From a checkpoint of a small mixture-of-experts model trained on Wikipedia.
Experts: 64 experts in each of 9 layers, 112 squared ReLU neurons an expert, 4 picks a token, a softmax router.
Below are experts of layer 4 (counted from 0) of a mixture-of-experts language model. Rows are named up (a neuron's input weights, with its number) and show model dimensions 128-159. Each number is 500 + 25 x the weight over its row's rms, rounded and kept within 0 to 999. Numbers have three digits each.
Before each expert's rows: a language model's description of what the expert responds to. This comes from a sample of Wikipedia text that the model never trained on.

# expert 26
Description: Titles, abbreviation periods. Job titles and first names before a full name, such as President, Director William, plus periods in abbreviations like Rev., Lt., D.C.
up0:495521511481449466534458511481513520505510462531528515507525511512487478486528504498532527479461
up1:524489471467487468549465524522492527458475519488528529505474503500512485504546463472480551515524
up2:523461484462474445501497513470478523499509518530515551476506479489489435539521484538561498520484
up3:488489459523490487526514541495480493525484510538485510487532523504497507483538514507519498518512
up4:515533483501519479499490486461461497519531519515538519510481521540504470502487512540515507521531
up5:525500515487513507524463505497526498487522469508486509475457502552500449564505507494494522533518
up6:539499482497468482482543505520523498502483496516455522482489510490468485512501513464483491520523
up7:542508476504464479512534532474469546501508537448519507522478473464482484555532491575499537498503
up8:528526464483474492514508507497532597501525496492482503474456518495505463529525476527512530484465
up9:557550486524501473519480525504485479496536523476487584527502532477496496472548516529521509531491
up10:504506492517500431502518502492498482530532523534517530562462528531503455519464507520483501515489
up11:518544509477492487546508489466461537517470509496516521544475489530541496516509465541457528480489
up12:488524520507545495501531504480462537505508538502541508537488508520507486507484465520485530470478
up13:512543498484478459515511489509508551491497529510514552499485483498480435503553474524531494492455
up14:485475505515502514486474539511472504504548497498496526480528506513444485498503508558531492501479
up15:530495449530455452499447489493509522476507540491505523477521543499532463498491522538500526489490
up16:503542486509464449505496564506514513505530511523486505523523471517494470499499494510483524498484
up17:483482474488497475504491486505497509510508527479510528519475479512549490467490510517477529561508
up18:516525476503473477523491516531507483481473495499578515562494533498499515541443484508502486509483
up19:481532441515500463435503494476500476490505535489513514538504540511521515553497517493495505496525
up20:543540490482432491497477504491462525506523529479517528486490480511496449506523480516487495483493
up21:499503460470462507482431508480505526492537531518529512530514474500495471490489498545493525470496
up22:523484476504488486547497476520440506531478461509498523533452545510517456506490542485546517538489
up23:505493521502483528519512506470516494535482502503499472512456538535524509512530468509505495488497
up24:517514506520468510500492517487495529532517495484460506522473500537516491492475483535490549461478
up25:486518476485507434487479560466497508478495529517523491485541500509470505481519474489513513525516
up26:518525441499463515543491466554495489515486593428483534510506523551512482538503489483498490539490
up27:496524468570486552557524483517502524535515569480478548494514510488477513503510502500500523526511
up28:507524474489494481495495510494469535508506532472532546463508475490494425541545457513469503488455
up29:513499452518496442538501515512480476508486488499458502476518465524490514504527490491508517540516
up30:505474495500492482493557546489514493478524507496546520496479486496524493559513526511519536501481
up31:505496497518490520481520526498505544494482526508482597489520526489439494531519481478524496500497
up32:513537481523480484534476545483481539518513513492505531520502505508494455506508501523469507493492
up33:502530506513524460546539540494541508483534529485533524501484510483525484477504501490458519490517
up34:504532494484481460523479477485487547481500495492544544520507499498486451528547495530485504517494
up35:528508516521506462516537506496473510481511531454506525520520500525487483524513504513530526470489
up36:510488519498510483522500556512489522505538486514529517530473515506520472547532525564525546506506
up37:527466481484505499466525507455490548496501505494518508479451505528517451585547503484469513563489
up38:504496470517496516503500479506471525521512506492519556521472478517461481525514497503498546489504
up39:565508499483504463536515525493503551527519496499518528507538522498509445540534468521499480518483
up40:542545458492490464508466499495501535491539472519463494506478520506490490499514455506481495465524
up41:493545518525498465517539495479505496552492531502520511520499554452507486456467453527481485494480
up42:516500496481523473530541516529477573507483517522508526532539541466524475524543477511486511530473
up43:516487514458496485529538523499459502494513472503450499485525499475450515494520519504520476454511
up44:500479494519521519536487481517512497540434486494506514514491499511495497505508502537495525524502
up45:521518488488470461499511498498519518481480500484519526483512508515478449500519464516514530522505
up46:490538455510545511524474518488447503558537507475477524524514519506531523515504498516498502537546
up47:518482489513536469512483497490506543473497455487550530539511488517504509540486503546461528468527
up48:485522492504495485505511506540485505493539523467520552513504466533439497503551447539549534520480
up49:500486480522510500516538544447513481529528516511548507481488532470433477481505542527529526522493
up50:482544457447541490515536528487468498488522504464503517496531503536541491556519466507481502524535
up51:525510477507483433554507492497518494501490527467500477541480488518498524511499480507475559551535
up52:541503498511525498512451496517505507491500466494503519487494493442461503498499477500498533566510
up53:560496524529510499516529471462523500485507473471525535550504514533494487539517525472484482527510
up54:487497473490476485522517525492446540505531512488503517519451502499492471548544474511514504521482
up55:495462525485461486497505496478491500517493539438530491528484539515515496531489526500537526495488
up56:507506510478485457529515492520508509489514547537530502550474509504513497498495473593503499527503
up57:495524474488493494535465513493480492497512549461498492509460518546520468497466506495491520507490
up58:525520443477514474510504516483469555522537526472524516470515492505499448514531469516477519498509
up59:506518495471484497510492528515492524499518571507511526544463498493532487516522474519499523544504
up60:503534465474469464514502488458469554505519523475533572490498504482496477515478493542488520498515
up61:494479493505430499480542564485546504488539580489518481488499494465506477484505504481497521517495
up62:523519457493452495489511511465487534523520507511489508535514508543488467505492456512467514489500
up63:516512454517500461512504544513491498489535538509554510566534519498505497531508465534552534525479
up64:529464483504469468531494492477499511538474509468478507482546535487491477533485470500492495468477
up65:488524474456448474501486478486476498492500496501497493472489474556508479522493479479490524508476
up66:494516473473513510488514484476526503521520530485489490554486534542505500549543502492500557534513
up67:516523491510478452550536502483520496496544482462495507497483470521525452519505511499467527525492
up68:499506512528499495514529504535512512551493501505498514499485497474512480476519506503496491497493
up69:516512490505488487526531508517486536525531538509524535503479485550501458512527498493491507489519
up70:552524496521471507534503490520466510521517479517486501497531501494518500514498511492492525491526
up71:502508516514482504496550541468498525558554475515477499490505490495504466480492460564512502513486
up72:509489507509515494492535494492493473512480532492484492503480555507481496511500491513500470503500
up73:565526520545441464501484512511493492465443556522500501491467487441477501484495486499529485496509
up74:538530451456483501526471508482452485488483477468573519518483535500499464507492470499467497526448
up75:552487476498487503495532494477451485468530479484525543508505457480478477539533512468492496521525
up76:518511448519509496520478507513472511484538568492544545519512550512491505487505492553533534462503
up77:499511481445502482495486486490515500502468517524528528493512486505525482483516505521533538571517
up78:516510472536506486505537540463495519482548525504493505475473488445499479478494455523472479518503
up79:532529476501520472520504506482519507518503485478483534502533505554483502546522493492474499492493
up80:520536445501476466532501525498468527490522517470491550484482497505507439505531460557488482516494
up81:553538490484496494525479506494477525497500538490503505519557512466507470520511472520489510483494
up82:522493482473494493512482502501453476491463475494475512445514533527507499500476525489489511464492
up83:508517473485478512502481488491494525502509537470533525495518486477461441517528474547493529553486
up84:550524462521524531525474494504502503493463554494485518506461485507507499501490521538476495481511
up85:568491488518481451537472515478510524485514524528498525482505495523467499448492500508504545513459
up86:532539430497515484499491502515491571486515473491525526493505521479512465538534461528502504483485
up87:501524493488491506504516520495506486534516508497509502520513520538488463517494493511516534484468
up88:490487473521520497532494524534502548488498478500501523513493480488495509480534481520497514514512
up89:512524496511486451513505492480538493482482528482538496527472461516524482491521468482535507501506

# expert 16
Description: List and table delimiters. Pipes and semicolons separating entries in career statistics, season lists and release dates, e.g. club | season | league, 2001; EU.
up0:482527478526540481500504572510491504502527543448516492494515510471455512553529459514510526481491
up1:498513456501485498504487526484521512503498508500497490531490479500478486455533491458520505510539
up2:530501485505489492503544493457475547514527539488547551517495493507460449526520504510521525519510
up3:498493498528505487487477526519544474551473483473504505546443482499498469505508425499500508484519
up4:531500525514489457479491475510494542473533504506545519461489447498495466519502516551508487476559
up5:520511505540487511521492509496507507504494549436522512547474494484486498496481486532482498510461
up6:529489460503476463487480492505524494460461515481476511532537463509523481544499494527480473548501
up7:501519514511498493562505478496494498515495513508534506504492480497554480510506488564459481511467
up8:543501492516496520511495504484532477492523497515537484502518495523453510494498492503487489500463
up9:531498479516502476527487508513503515489542494491536512485524502524511521487521494577489506499481
up10:547504505467472492540511512480493498550552515451523520513480485522487471516509488488495520522508
up11:539502472504478474527503519510509509477493541417502504473502546503500488516510496499531476484484
up12:469476517459521529487549523511520489501488517499459512461462484526514506557540515564468540522503
up13:548506470545487474507468517509458503498505520489524491512489495492513486505515507528564486490493
up14:538490440463491511512516531464520488488514479464496535548490527587474507530528476513523495513523
up15:543525476500481484509507500489521490531535500506522543522502482512501443533510493521499524536509
up16:517527500489471494546522455498520514502515542501502528543495525531525473557465518506506504554498
up17:495515489476507485510547542457522524505474476454505539514544486542493444532496526517507560508498
up18:510492463493460510507509498523505503508495498502521513479509517498489523502504498536508491500508
up19:545522486509480473526529497451471525520508492506505501521524465530489438558459480524496553513486
up20:539495458510482523513474513467474499505530537490509496517492485572493472575485497496517512533473
up21:523498513489524540492489532453449565511508502503521535489483511514506450519502538477545532499493
up22:477535498501480509541473500503476522530502526513523508491496540497511500496513498514504562508503
up23:560566477480467514518523502486486509488521515465489516505477485496494435549507479502508547548497
up24:512500446526503542544502549505507542510506525481495505513516493519465477531493467521488476503485
up25:545547473480504510500490503505487543529532485499507520499480476491504451547463514500505557516534
up26:491514501486539482471512471493492590482515503483539526528515492492516486498465492520511487492517
up27:467508490487548503462485467490530513488487503477467546512502517496507480532502464500494498516493
up28:536488505502445509536510489491507515555495503520459516477499503493474480486529472532512491511460
up29:478453483481504473475490533513489509483509531470513552518538467545477477527497517509501531531506
up30:478492461555452506480507523528465485528550508469514554517519494549466511523491478525513511523550
up31:484503522468492499502530487470485507504497473507464493484534514509512480513550504506511507502465
up32:473495463504506471524548520535494507484491506475476524478505490486471490489487478500509536560481
up33:512529506542498537525544492495497478491519465528470470507520475491463502571506473491524519496485
up34:486544526517500492488531525499512562547524486493560531528515487514505475529488490506519559568472
up35:519519491500493469528496492505489499485489531447536517551481514478506502498509498512490511498493
up36:564525486500517525502510497516504533519469496486488520511494508546469478515527477481505521538468
up37:516549502483508501493518495471499526535506526463542545515505486550472426517473476515485560529517
up38:550502520502510518485498510511497510496485521512514554473539481499483507523478495485510495516503
up39:517529450439445477478523559486488515546507487479554529524504503508456483517534508504490512552522
up40:515473495511491520493523479529492484529537553481493512540510484493491501489490487533522504502522
up41:551518486460540558518509491483477498489523524517483498525483501518466472567513515486509515515538
up42:521491483478512470512518496484514526475461503500470521502533505522495476503499462487545517547518
up43:540481465467477492500502493506514541485496527481553537506495499495486466542515477510510531517498
up44:500543456484476492529487516481480539501535507480502505539496479511469449516514506504489573510499
up45:509512543480514489511479526491526498535495467525499548489556503537532497491517456471504482532512
up46:499503499517505465498495511504466477541531498489503479547530477511510501514521443503530517498528
up47:463507500473510485519541498474471506532528473522481526512474475514533498491463495526504530490455
up48:529516481504484494451490522490492483511455504451480493489530524499475510487484487514498502510473
up49:534549478508493484500522541485475535500532531486523521519494484491523452521505460498503510530471
up50:491492499491525500493506489485460494494491506488493553563471499499518477477496517520540509484481
up51:513521477539492518514492490465491551470533471449496544531483506538463465512512494513543504502458
up52:455487504525505514494478437512526505499457512500453479499510506539464509559500518462551513492494
up53:520505500496473501536503484443521466485466546484488491534491467559526472547488471494479502521484
up54:507529495509490491490517489479483496504495517487538530517489491485486452553526500495511539505491
up55:566567475496506478520482503471477484480505557511531533516488477514506490495506503492475510501475
up56:523494500483476490498480508487472517487528506459537542523554469504462508480476425526527547508514
up57:498491513462511529525461462500484541519514516501497546483503492539470476492524465538477557527504
up58:506506505527523458521498542445530525529499557449517502555505540479533491485495466548517506484539
up59:505534472487488522469525499453477530548510516486502554523487486525492438517519492528488495582482
up60:528510490494489507515492492464483518519504499508523511493507488540504475500505519506484526557499
up61:521491502522497513560519501469516493522503508497495511508531494498496500513479503491537537501536
up62:520518520511479516482517503507523516482551538477488535523466511514483492548492501532494564483508
up63:496519492519517497510500570497526548495538501473519482459549460491474488569485492539511475500491
up64:527503505469514505498496511478492550509524461502502546474508492525476483512527487518496544536535
up65:513545489434495492506522514510516517533491535502502563532503506533486449504504499524502536559525
up66:508484488461471510494474533489515531511497533533507523563485522520503472549506493506487514488480
up67:562470476488522483506465518495474535495519495478542496477524458500531496486535509552507501515500
up68:531534503472476496507496516443510527541560534482502580517495475508484441529502486508514528517494
up69:534467461503468490506546534524496519509496514504521503519522502509454522511501487549519507533453
up70:534553481487483473524511500475498536491532540527530530506505518513487483527527471508516523526541
up71:515506503533481507470474457457534482527504584478468514551485498519514463509501511508552547514515
up72:554526478480511500491479501489523521542557551519538554487527482503470445512526491504478526502521
up73:491509486500541520513552498497488482504500532502488498492481498525487538518531495532516534495511
up74:492508482502486494496484578499501499496529537496478497514568532555500505532491483528519517519484
up75:496497521477565538462496469470470502537483508472452506515516531513482486521489444497514572498494
up76:531514470487459478499525555482538513515461465478511513529518498489488524474533451471520491465491
up77:506457486494495516521496500481478523468499523468482536495514482493484442508493467508521523505483
up78:510512515505472477523486497455532520508525535482499507477513454543502445493501455536499526495529
up79:540523483531511510522501497452506554521514500474498516516518507511511479507494471528508545507500
up80:551496497511505499504491504456482507544565477473519545519497509515510507524500475526487528520522
up81:514545474522517542489511503507507523496458503461451514477481529528476502545492510522516495482524
up82:530474495502531452476520547551517531521509525495501536517506505469467471489506507505524526507516
up83:511511500519492500533481532533471504509544503544535562505427498495501488493531519549554480508523
up84:491513479479504483498443537514546534484528530489548523483523504515502471536510475493508509478488
up85:539544457501509513496472530492484560516505509499475549512494514490493450533493473526550512539484
up86:551527496505509501499541528489479475509509504460504545508509482486494439526517490500502534568506
up87:553511514514495457494515501481509511504531483510463496517517496547467459541457459507525493517514
up88:519517480474498503514506529475457514539515516488540554520506506482473465505483479515498571563493
up89:476496487541498525478495499510485538470532503449494533494513467491468482508506505546486493512561

# expert 1
Description: Mid-word and filler pieces. Function words, line breaks in tables, and odd mid-word pieces in abbreviations and compounds, such as in'de't, at least, part, well, -born.
up0:538512482491500492535494515492496489502560504465506491501469463520491439486520474485509525488467
up1:478543467496500484497505507466473526482509549456511515478482488502532446507511469509482505547451
up2:518510530486443532497527506478505520549511495477534543552474482522528475472482472495527501511526
up3:516456488528460498556464498436512542514549540487515495549489528507486507504531481525464491506492
up4:529464529517499497505508492519474473526497467522521506480505425519496459503472503513524459552524
up5:520511509492504498558437472500545496498521534475531502502442465483562502491548477536492483508493
up6:499494482503487507509494458504478499493545490500509578501457465523516454494484544477478501570549
up7:483501460472505542511459535500526493450523509493499505532496510502520491517489489535506524533534
up8:488554469507495481484488488461489530534489523482565488496500476494540462537510475512484518528482
up9:519536506507443519482523512486493482513520552510478476537489440531464496487506506464535510518464
up10:516519522497518512514499466520541517488477594485522541465489533526526517499530517463542539512477
up11:494500520507488451491489523476484492509497492491518516510499495479507515507495465487513476498501
up12:479509470486460501517519461490476552518520512471524486527509486472507459533541498510493515516458
up13:529506534509467492475569529516532516538480499512481496516515498523483481541495479504507484491519
up14:506492497489455514560483464500530497527500486490506500550473503496476448525521519510497528531532
up15:520503457499554520466491513491513498537504481466530524507543530478469511507484507478479535547526
up16:506540496517526456507451511466469514501554536500530517451509496503517498524492486513512533494486
up17:539530506583503512489481532502481507480482504518508509496514468523488489509474483486506484536506
up18:488511489490478468519513535506488480507505513510503512564449519526483503489519457439499533526513
up19:496552486511495506469471496448528529565510499516465524498515489507478488584483494478491513538493
up20:468497459501490488481443505495503526494520531486549526479486461479538475501549497502490506507490
up21:529478495490497476480489517502491520543526497512519511467490528439462474533503546539494533510477
up22:509505520476519497521488473518517505481523499479479554517521517500483505477564479521469536484526
up23:496493467525472511517524497503467496501550484528469477562524526554487491515506480520530542496457
up24:470514457498529514506504480509508513510475520485477525501506517585489514475477437498493555490529
up25:470504470541516486516531541499467556483516522530525561537527480493487494531492487500520525524474
up26:522528514474475511505482528505500498498504501502485478473484535478538518508512466510562536504469
up27:540496494562468508493489517543487510506547514476535511543489494486467530496518520540528519526543
up28:538519509496526456555528535514487494483485518507510493531495542520510500479515491501509496531539
up29:518499477523487447459489503494500521509523539504550560550486516501481475496526466553493495521492
up30:494485453510493492502506515495505522466482490492505530554443523518526476479498440558478516518516
up31:540507453507489473509467492520504509491520497508514497471498511490521468467478460540520525529476
up32:511486488485476479487487483509520490529495550477563525521487511473521459497517465557514515562477
up33:560494496556509479503484503489527504524480456521483487527505484481491484488478504500470517484574
up34:542492479505485538491467526517467502539555519461489474510514492524466486529485507517490509475524
up35:499500464498526454494485512497487536487519504494497520535468490510469454505581498517512482494523
up36:522522507500536504501545496498501509533505490526502521479500519527484454534535502474494495511478
up37:493538516522562470538484496465472502495488484492507578488488494470462479518505532487540506543497
up38:530507518491505504519505489468493494517506477476511500489481489513516476522524499490487481479518
up39:497491517499535511482495523480491531491526490501486521492506463525498467551530501536508529529500
up40:584482508513499495530555479525548481487451508500481496515455535511502479493540437520480471500530
up41:484494482561503468472480500518501515523531491519482564494492474552520497500485515516500510495470
up42:529559448577494491527460512458479484536536545496495486523507460470495503531574503501499495489507
up43:512501510511526499485507526449487562488489510526483549516488457541503506499471506519482482504471
up44:487488540520489465499488538532491529482558494527509550519524512509502493486529437544509496514462
up45:533469492492493483518430495468483523454523449503485499499461516513524463545483439497479516533505
up46:472513499523528489508539544511484556506493551504495536498465551479510506575497522524512497510509
up47:481490472518522505509509468540502521495501515490478496461522475540519472505531507490530538540534
up48:535513510476467444545534537512563522496477493515487500484512510540492480481522515556495471481518
up49:493512496547524509543477523510467529519560494507490495509502485519504488486528475503498510522474
up50:483513502524481504572477502503479506486523480476436503505485494501488431473479448514526503515459
up51:506473512497513518541519527470453488528526487462491521521462503529516492479519515543520493504480
up52:537478533497469466477530471489458500514512527511551495496498514506526476514554464482502491509512
up53:496546481525496490513487515493467528530517513489536536497513471485519430512491476494520508500497
up54:524478495481464517514507531521499549498500465486498465492496466550521489548506561497505496496543
up55:508509500528502525497540489477488492521477526490497539539482490511480484482532493524499564526498
up56:486533448504485486520550480488523461529486490481507524482485512500520496546499481473440586511512
up57:477508461498496465515507502428511551467527548474506534442501467489525449511495513564472500519482
up58:523506501559531522532474508496515542503531518499518498461465476559533463531541477518460532486456
up59:521527527506507489496489536509514519506503473479532515463535497515501498501555506488498528474494
up60:492529499507472529522470518473496484522516500485556469503488495508514504515490491497474536461489
up61:532530535485528505488496491466486483497548537515506514518503505502495501517518516534501541506531
up62:534531508496476500503495497525523519509475502524464525500506513531504472541499475516476479486525
up63:527469507520507511526517538501496523495553512514473525533483494481495480486500486516511507498547
up64:492520455505496511505499479471504549504520550498521524549482495486487470553515510547471526495485
up65:501542451513476479522486523504489518542526548485518516500509478467542450504505481504465513502478
up66:495519467492499521490501506496460501477548511495488556518462528550480514488504469523488523502471
up67:472506498519496547548517501484487497491496547499502510521523518495506494495480552475520487537504
up68:477486459510528525506493514539481524504505542491511504488514504484466530488477503485522501487510
up69:535556485490514471519530553473505511517522497504547511529472501494506443544491498495513546532503
up70:490540470522515500525507481461474504455522524449508533507492494507557477534515485534472517518521
up71:565488493546556517550518525491486559529547538504526475551504501493491450532525504463490480499554
up72:511500469492520504512501506530540526519531533470506481484485509521451490514519446536490475497537
up73:497512492532462484476495507464512526515501472460579468491502505495483491511445489539504471477533
up74:529500431478470479510511470477496474530483483523557485537572493480498498521471506503509516514494
up75:551469469510498479510517515489478467491517526511549527543539519516486511523496509530480527497497
up76:507488494469471479537516484532506520533509525505526492526507486506494496484480450524508488567525
up77:498522514503508512503530491510509487485512517526502523490503528500531499485476476518517508501476
up78:516502505504497520545488535492480497524469546484507510522437503526512457549487481502500493547513
up79:508512453540516490497467485482471472495508546490492533488460485520540484519526527483481554512490
up80:521472510494510554514531528490496518507486509500501468493472470513528501491472519486495549507525
up81:532486474461499517528503493507507514492520502506503502518464542515511437476541481534527493511508
up82:518521528472466474474478532517447518522488554502527529503485498515503456527498381503478501517497
up83:505486483505530514562520500536476528528510547478503521499501485526480492484536499521495494506512
up84:529484461528520481498463503497516523468506480528489508470538516522475503493469494524510477500481
up85:506508473538533511491520517505519458490481504516526527465556519468517529473507469533495492509518
up86:522475481503462495503481530516493510485547544535513534476569487530445493474498512529526491510477
up87:523538505488463496511494503513471510500487520467481553501479526545546498509513497490518552519508
up88:526530460536524514540534491472520493507489525487509496538526489509456494471463478484498515503506
up89:527538512456524533512518494508508485517509509551480487469481525500487463524513455511519522562489

# expert 32
Description: Codes, digits, symbols. Digits, capital letters and symbols inside codes, abbreviations and table cells, such as SMR2, EBV+, the · in MPC · JPL, NED.
up0:500446474493472535541515472503506503484469558449575527529489498489502481488521490509511540502491
up1:558527497497507456515516525525468496493508496538459553522515527489454496524510441498484468549494
up2:502492481459482465549496502475534499493518530485519523500485480539511454550479518514527495492518
up3:504502478487541467523534473515502528484482499479509491544457539485512471502503483487446493485513
up4:533522479505481465544538504495485545523486520486540517516519476477493466479514496546483507492497
up5:508518493518493506535503517526496565490517549526554514537547498533460517504468477522508557545480
up6:503515521526437478523527541497527544521522508521533495518497507474510504469487499451471507521512
up7:512496463568487449493508503475516500492513513483514509502513479508480479554540477539519490499525
up8:480514489474507445504494517509518482500487489526473470486502473493495495538524453515537485529497
up9:527490490556472522552440474573515504505515493490539523530520502532473482509467469510544528512526
up10:505500509476487461498488505483549539505520508515485515480502513531516453485502452557497500478485
up11:508482534522506516494467528562532526490482516497482499505489506527462438525485496506486495517486
up12:518470484518475464469476508468501506506460520480496533490536507509477514547550481480516478507487
up13:495492468531454499518505514520501532478525497514519517477475483523497445512493523521562496506470
up14:541486498511468452537496533542517524524477523470554514520503501503490447562526500506511507513524
up15:517523487503500491507521519520512511515503523468521508489466494486471445526540489512499511494488
up16:494488494535525518522539515504529482531503508481526493507503475507475485485494539496480502532536
up17:546517511459450505547473507484489508470477477546493486509538506489515508512511518498515475546534
up18:507478450531430460515506521433520482527506488513479508575506484531525528499505483510501520538528
up19:485491503504498500497555533517518460473522500510535524490456484464497472506503487459530538539439
up20:488461501495496516487490477476502502484527504543466529494503582543508475508555473541514494534538
up21:532513493530498500538496513481481551478460511444517575555519512496464510480537499544511518503502
up22:500520439490488510496503498558503529534521495459504498483552481530522525506557509528514451482519
up23:541515499473495493533463552523466516483486512474534515507505486499503510501528477526514504511483
up24:506517501509493521487511548479551504514486505520493511498511480524508503545496499451489479485513
up25:504472507521488498524502502476498537504524474500464488501525481488507443499495535475485475523528
up26:587503473508536474497505533467485538499496503497529495523534486501459490488534461518475508509505
up27:523530529484509519523509527497492519543504527519496500529465495496479483481523471495507520521504
up28:510486462503506452563491543508492534485532540497559541490476510506512490503509460514497505488500
up29:493507506467472489510531517493510483508511501522498495529463492513514523513507500497504523535505
up30:533508493518487451509496556512508511473513544491518524519514481501492473449520506560497502511504
up31:533511502498478484506502509505494526469503483504500511499500472485509488502524494477522494540561
up32:563525549482513457506517529510509534532427513505488496495519457499474544532464530517500471492491
up33:518498491500489475466514509469491515517471496485515521500535516505484471510511495528482484522474
up34:512506499478425506532538500504526490513518486497515498548485462540507536487497503518561489471531
up35:532486461515495521475538511448511503480522479508484547509506509530480501511481489454485490524462
up36:513518499557445526512485520464515498523488516524496518515484511506474505505512502498489545518487
up37:514498486550506517514483496473494577522512464492497513457497511494484477513505497542504470496506
up38:534488502503490493500443484506530527497508496483512537524541492492475513484496481508500553474518
up39:562506464493494454513519493530506492461486514503541484521468476504504472505499477511488478522503
up40:497448538473477516479529507482509510528496533508495525503465479542481469535490461517525542481483
up41:504495477526490488489532485484509535482509535510533555504542457512482510469539473495495518502534
up42:496487506492506510476512529473509539521526488504515509518511552497555496536529496527477505481496
up43:525522452515506471494479489528508510476518502461550479489489528488478495523486486516464477521477
up44:493538504505526537537490518486464530489492480487510503478557497520452479488500444504489474479489
up45:502480541484515502520500483454483542487506486456528545471478463499479454495467491541454486449487
up46:504496508540508502521495514509476573513520502516512528491480461505457483481454510470456447489534
up47:495499460468479434553496482501514499493508520522543520527469475560550470488516450525497511466442
up48:477499501509520505534509494498529496523501475499496499506487466532412469508470492508534516527507
up49:516523458525515504532511546507534536516479522460499483518501522527543500501498505541451512495524
up50:507488505480433460481525518450521478488464475445493490529494509542474535510520458475514498535497
up51:547519428500508488506534515514469534527512503526519485496463482529558514540497558463507466546494
up52:508547481552432472517462528527496502512523552539525498500491503482490524520498486480484505517476
up53:522466485502521489529508467499473489479500537500530492547483489494485494519554448506476529500507
up54:479523487468477493500540508504508536454498524507504483470465514533496489525476501477552564505528
up55:514513495484492495503475496520529503506522523496518475483505516530479518466504436497510506529508
up56:538518473506488460553503507500502508502460540448515511512493454523509488517528476527527507504519
up57:537566512494507505504474554535505499480484542488530546544597505518485517465518539531546536513526
up58:513522538509476490499511514521505501478461489498513520507478510510489494521502514499517491519506
up59:474508500468501469502505541489508545485519490485499494505516530496494488505499481487561519501514
up60:509515477511503498533520525498540512475493539512491512527517493509507459513503508527448495501445
up61:523542488501479516553489473457550507464435503472485485519516459518500474533518537491505522478482
up62:548478496460490458559503527485507520478486556504555486498511479493530475481508501504532506508521
up63:505540475518476482523509490476505516492462502483514512537495487480531456511510492544497535511502
up64:510511540504497464487519524557532505498505558478493527515468498454505488535541488512465560525483
up65:492531530499501482492493492486534553480533521511510500476539482531466455488481477495451509482502
up66:521508461502508498546520524474464534512526503493465490538522454526488522526534516482476494535522
up67:500511491492496500507526516518488515475495539496566520504515493476483476490514449535524483535506
up68:467491482503489469482501494489504518510535501472485493555500521508497498532463487523482528522477
up69:490458458491483479534529547532477490526493480480511514471507510505493529526507504523517492468497
up70:499493514466504521510469487486518528509504467495470476482546540517477464513514478490484507483526
up71:521468538474533497511512492489508492492484530481482528508503461485495457503524465493494520498529
up72:498526442485479488478486514532503524488517532507493493466484480491494447468535434580517509459501
up73:498504478496472476521545476456500501478529509504460517496549468502452471528517496515477523510503
up74:489496516477491483494437516446475528470534489527505528476517445516512505478506465548518531511501
up75:543465506507497518519452498474514518483454481465494505552488511508463448534492509482457528513518
up76:525500544549493509510501516492531526527508499541506525511521497459494513511518445485496514509488
up77:505513527477479521508501514523485556525511522514535511517508511488498482506502504538478493515499
up78:511504532501514477499506488470520540514472462428523511541519539470513482525501484493539531467507
up79:539470516489503487514514545506513491518525466441489495521509476515469463497529503479488475532499
up80:524443497455535524524492513491490536490517504494522546472487515544528482510541449548497541460514
up81:486493438508499484529537512497480508544519506509506488536516472512533498482504510497484529485448
up82:469488493468452486508536550493477511497506516502458521489511482497479468517518519504513513460466
up83:503499452519461463536511473488485483504466545530488499521511491573474462503502518506473537496469
up84:507504524489546518501511503470525455495514462516481503532526507478476481495519493493549508492463
up85:491511520532499517479521549494543522491532503512484536505476433519447503530522484486484519458492
up86:516512481496431444541515511497492549511476493492504494532542487497485495483494494524495502506457
up87:514518493521509476504507548513521533514494522507496515501493501521437479525576481510517510509492
up88:529514460501504472514488544450527496500474488496498495486502466471530431495532486481487500501498
up89:541532500519480507512490515482529524452455544503484493509529504541476503500532470481533523519493